config.toml
d_model = 256
n_experts = 16
normalize_top_k = true
routed_scale = 1.5
balance_bias = false
groups_per_token = 3
vocab_size = 8192
attn_scale = 0.125
parallel_block = false
init_std_up = 0.0331
optimizer = "muon"
batch_tokens = [32768, 65536, 98304]
doc_mask = true
train_tokens = 549600000
Below are experts of layer 9 (counted from 0) of a mixture-of-experts language model. Rows are named router (the router's row for the expert), gate (a neuron's input weights, with its number), up (a neuron's input weights, with its number) and show model dimensions 0-255. Each number is 128 + 24 x the weight over its row's rms, rounded and kept within 0 to 255.
Before each expert's rows: "comes after" lists some tokens at least twice as common just before its tokens as in all text. This comes from a sample of Wikipedia text that the model never trained on. Tokens count by the router's weight.

# expert 6
comes after: " (", "–", ",", ":", "19", "°"
router [ 97 129 154 143 149 159 157  89  91 136 101 158 126 109 143 121 141 138 164 146  86 103 135 138 122 113 144 116 176 163  78 143 117 187 136 152 165 134 142 147 131 101 130  95 135 123 133 134  88 137  78 171 119 125 153  82 118 167 126  81 134 115 146 175 123 112  90 130 128  82  66 140 131 154 120 112 120 131 130 145  92 143 113 122 135 163 125  96 124 108 154 129 140 107 165  97 143  99  94 102 168 164 138 158 130 113 110 148 109 128 167 129 141 133 103 179 106 137 103  67 119 116 132 100  99 117 117 149 173 131 131 102 107 127 163 114  89  86 141 119 102 109 122 144  83 120 112 170 132 116 130 129 112 131  92  88 120 104 130  92 154 117 166 125 111 118 122 129 186 149 123 145 119 127 106 141 118 108 127 133 139 133 118 122  69 171  94 143 131 100 130 146 116 130 121 106 123 164 111 135 134 131 162 101 110 108 111  99  73 151 148 127 161 128 151 126 140 128 122  98 125 137 155 114 127  99 137 143 156 128 113 151 146 140 122 116 155 111 148  90  49 133 136 143 169 123 155 136 103 121 126 124 150 117 142 133]
gate3 [161 134 113 106 122 101 142 137  92 158 129 160 111 164 135 121 112 119 126 138 152 144 140 136 118 128 135 104 165 139  76 117 126 183 119 143 121 137  94 155 147 109 143 129 129 175 107 125 167 124 111 147 150 128 103 117  73 143 143 127  87 131 108 161 109 173 100 133 111 131 117 112 130 139  85 112 139  86 146 137 177 139 124 137 132 138 127 141  92 107 116 135 125 134 135  99 122 103 105 119  87 102 133 136 133 109 122 113 141 107 144 143 124 131 119 120  92 149 181 141 123 109  51 126 132 127  92 157 148 138 121 102  73 134 133 124 109 107 134 152 188 110 105 157 133  89  91 133 119 122 123  99 162 113 113 126 141 140 152 147 113 106 119 135 108 147 182 143 125 153 197 138 129 189  89 124 119 128  91 134 160 140  94  87 108 159 120 121 112 155 117 102 106 121 140 101 119 129 182 111 158 101 109 110 157 123 116 124  96 101 116 113  85 149 142 114  93 166 150 107 146 143  91 148 104 126 158 124 127 116 151 167 118 134 155 122 108 119 141 115 142  67 145 137  87 148 118 144 138 198  83 117 121 128 111 159]
up3 [ 97 130 113  98 154 146 129  80 145  99 134 112  88  93 126 103 101 134 108  95 114 124 141 128 142 117  70 148 137 128 101 124 107 122 105 136 132 117 104 179 131 161 138 108 128 126 178 135 123 116 123 186 132  86  67 125 109 137  67  97 116 158 104 147 117 133  74 150 103 122 162 147  93  99 116  93 132 114 160 129 159 146  99 134 111 104 143 114 133  96 113 145 145 107 151  99 127 118  96 116 103 124 103 170 131 139 134 119 130 146 111 134  70  98 139 182 136 106 107 107 128 104 131 109 128 124  98  92 105 138 132 108 123  99 105 161 141 101 126 170 136 107 133 141 183 142 135 133 141 142  93 107 144 142 125 134 113 153 127 161 139 128 190 129 127  91 141 141  93 129 134 128 133 175 132 145 155 129 121 135 108 121 148 107 110 123 139 153 176 153 124 119 147 125 101 146 144 118 138 118 122  83 133 143 128  76  98 130 116 174 137 176 153 131 136 132 129 164 154 158 148 159  92  79 102 133 140 113 115 136  89 114 145 112 100 150 156 150 122 116 153 102 159 154 142 141  85  75 121 130 154 100 148 171 110 116]
gate4 [ 84 100  88 126 128 156 173 156 146 132 118 136  84 148 161 142 164  88 119 107 134 125 171 154 128 117 122 140 126 109 134 106 104 114 131 115 145 151 111 123  89 118  99 104 152 120 161 110 118  94 114 135 143 155 176 125 138 114 157 140 138 158 133 129 126 154 136 135  81 104  72 136  64 126 112 123 125  95 132 117 109 181 115  92 116 148 106 130 124 172 148  95 135 112  89 139 146 123 124 151 117 157 128 142 140  91 128 146 118 194 148 108 144 110 112 102 126 118 137 180 139 130 156 153  97 103 121 175 131  94 134 123 114 142 139  85 154 123 147 121 164 120 132 128 121 174 160 125  91  84 150 102 132 147 106  78 119  82 156 148 167 149 121 132 168 146 110 139 125 107 148 134 172 155  96 159 107 122 103 173  96 115 142  99  90 131 120 126 123 157 119 112 111 101 110 170 152 132 102 106 109  90 160 128 138 121 153 155 153 107 145 158 121  93 141 125 154 147 132 119 145 142 115 103 121  85 118 124 122 146 106 139  97 136 130 100 165 143 155 128  87 104 146 121  93 125  79 170 127 116 148 144 150 122 152  97]
up4 [136 102 161 112 102 135 142 101 121  98 134  92  85 112 141 148 102 134 114  99  70 119 103  78  87 140 124 171 145  90  85 141 109 115 109 121 162 109 114 155 126 113 135 137 149 127  94 152 119 138 138 167 138 173 128 114 131 112 127 141 143 134 150 195  97 130  92 106  97 126  92 171 115 135 142 154 123 154 129 145 123 126 143 138  96 148 138 126 175 134  93  97 141 154 112 131  88  93 133 135  96 103 118 128  89 108 121 141 165 116  73 176 135 148 130 129 119 141 114 177 107 105 116 129 142 106 135 168 143 164 113  93 115 169 131 123 120 130 148 120 108 130 114 141 104  83 146 107  88 159 105 133 125 119 101 141 105  70 119  85 144 120 112 123 120 117 181 136 160 100 164 118  76 145 124 111 139 130 131 145 107  98 122 155 121 143  92 105 111 144 122  87  95 152 137 106 109 121 111 122 146 132 124  93 140 106 146 100  94 158 154 119 131 116 137 122 101 137  94 169 131 125 148 142 144 129 108 138 175 118 143 172 155 106 106 123 104 105 129 180 115 115 144 109 140 145 189 115 121 103 183 121 144 139 140 120]